{
  "num_hidden_layers": 14,
  "hidden_size": 256,
  "n_experts": 256,
  "hidden_act": "swiglu",
  "moe_layers": [0, 2, 4, 6, 8, 10, 12],
  "norm_eps": 1e-06,
  "tie_word_embeddings": false,
  "batch_tokens": 131072,
  "max_steps": 5977
}
Below are experts of layer 10 (counted from 0) of a mixture-of-experts language model. Rows are named down (a neuron's output weights, with its number) and show model dimensions 0-255. Each number is 128 + 24 x the weight over its row's rms, rounded and kept within 0 to 255.
Before each expert's rows: a language model's description of what the expert responds to. This comes from a sample of Wikipedia text that the model never trained on.

# expert 32
It responds to: City, state and country names in lists, addresses and sports tables, such as London, New York, Edinburgh, Qatar, United States.
down0 [152 148 120 116 166 105 165  76 146 117 123 127 138  90 139  89 145 128 104 149 140 103 118 128 152 133  96 125 120 168 125 147 134 105 118  93 119 110 132 153 100  90 167 123 115 161 115 149 141 144 122 146 137 139 148 119  88 118 143 116 150 106  91 117 141 124 119 140 107 166 146 134 142 127 130 143 111 159 156  89 102 134 124 109 123  98 102 121 115  85 148 123 159  96 118 130 121 179 109 139  95 140 129 179  73 127 126 160  97 126 177 106 108 136  99 160 143 154 136 129 106 136 120 142 141 148 180 150 143 117 149  87  73 170 147 156 111 145 129 116 141 161  72  96 167 126 139 118  93 122 108 110 115 150 159 122 108 132 100 130 146 122 137 175 152 174 119 102 115 142 105 178 130 141 126 106 186  88 119 119 109 129 124 104 118 132 146 113 143 112 185 159 112  92 157 109 124  82 162 111 102 168  99 102 129 131 113 116 130 126 151 142 120 156 138 113 115 136 173 116 149 127 119 143 117 162 127 102 114  98 122 110 137 148  93 137 145 151 119 150 138 105 104 127 151 106 174 175 144 104  74  90 157  84 125 142]

# expert 37
It responds to: Field labels and values in infobox-style lists of places, such as Municipality, Population, Genus, Apps, and province or county names.
down1 [130 122 151 125 123 126 144 109  89 133  87 167 130 116 112 138 111  94 167 131 163 116 159 119 108 164 143 120  98 141 106  86 124 148 110 109 108  64 163 160 107 152 101 138 160 120 142 154 160 157 109  97 133 158 136 116 127 118 120 145  90 171 135 131 143 149 118  92 128 149  94 136 140 152 153  49  92 110  99 134  91 104 115 124 136 170 105 148 113 151 131 118 106 120  92  99  87 105 165 131 141 127 171 119 151 178 187 128 128  85 132 145 149 126  86 152 125 112 106 180 101 152 128 114 112 122 109 117 141 114 152 126 129 116 105 142 146 118 134 119 156 132 162 126 136  83 147 111 110 135 127 103 145  84 143 163 154 157 104 190 149 108  75 143 109 115 161 164 119 105 120 147 109  99 115 103 140 145 148 137 124 111 149 126 163 104 125 101 161 144 157  96 126 130 118 153 125 119 141 122 131 119 165  45 133 125 123 100 137 125 117 131 143 108 103 117 118 144 131 103 138 127 174 154 156 137 134 121 110 145 114 114  96 169 140 106 123 140 112 166 150 123 112 116 147 127 112 144 140 129 160 135  90 149 131 181]

# expert 28
It responds to: Given names in lists (Mike, Bob), "U.S." before Senator or Congressman, and national or government words like American, Army, Federal.
down0 [105 151 134 129 156  78 143 110  88 163 176 121 147 172 100  92 103 132 130 172 132 135 156  98 153  92 119 114 146 138 129 147 152 106 110 130 137 152 118 153 141 155  78 170 134 115 128 171 108  85 117 150 124 130 151  89 151 134 127 121  54 156 145 141 129 127 119 124 111 125 122 130 166 134 111 115  88 107  93 110 136  96  97 120 138  90 137 145 143  98 145 139 137 136 122 102 107 128 125 114 165 119 128 127 115 129 137 138 122  75 127 116 148  87 118 114 148 104 132 133 151 126 164 113 130 134 136 175 141 137 123 154 128 136 100 102 153 134 115 142 120 123 166 149 131 132 130 170 146 115 150 171  97 147 156 148 149  95 150 145 126 113 159 104 132 123 139 153 131  98 131 122 118 175 131 107 113 171 110 125 153 118 147 122  91 138 162 147 119 123  86 164 132 100 139 116  89 140 102 167  90 147 178  96 138 194 141 177 157 130 122 147 113 124  97 120 106 139 111 104 181 114 148 160 137 109 169  89 141 120 157  75 151 118 109 113  87 107 120 107  91 144 138 128  99  71 128 158 121 107 111 113 128 126 118  83]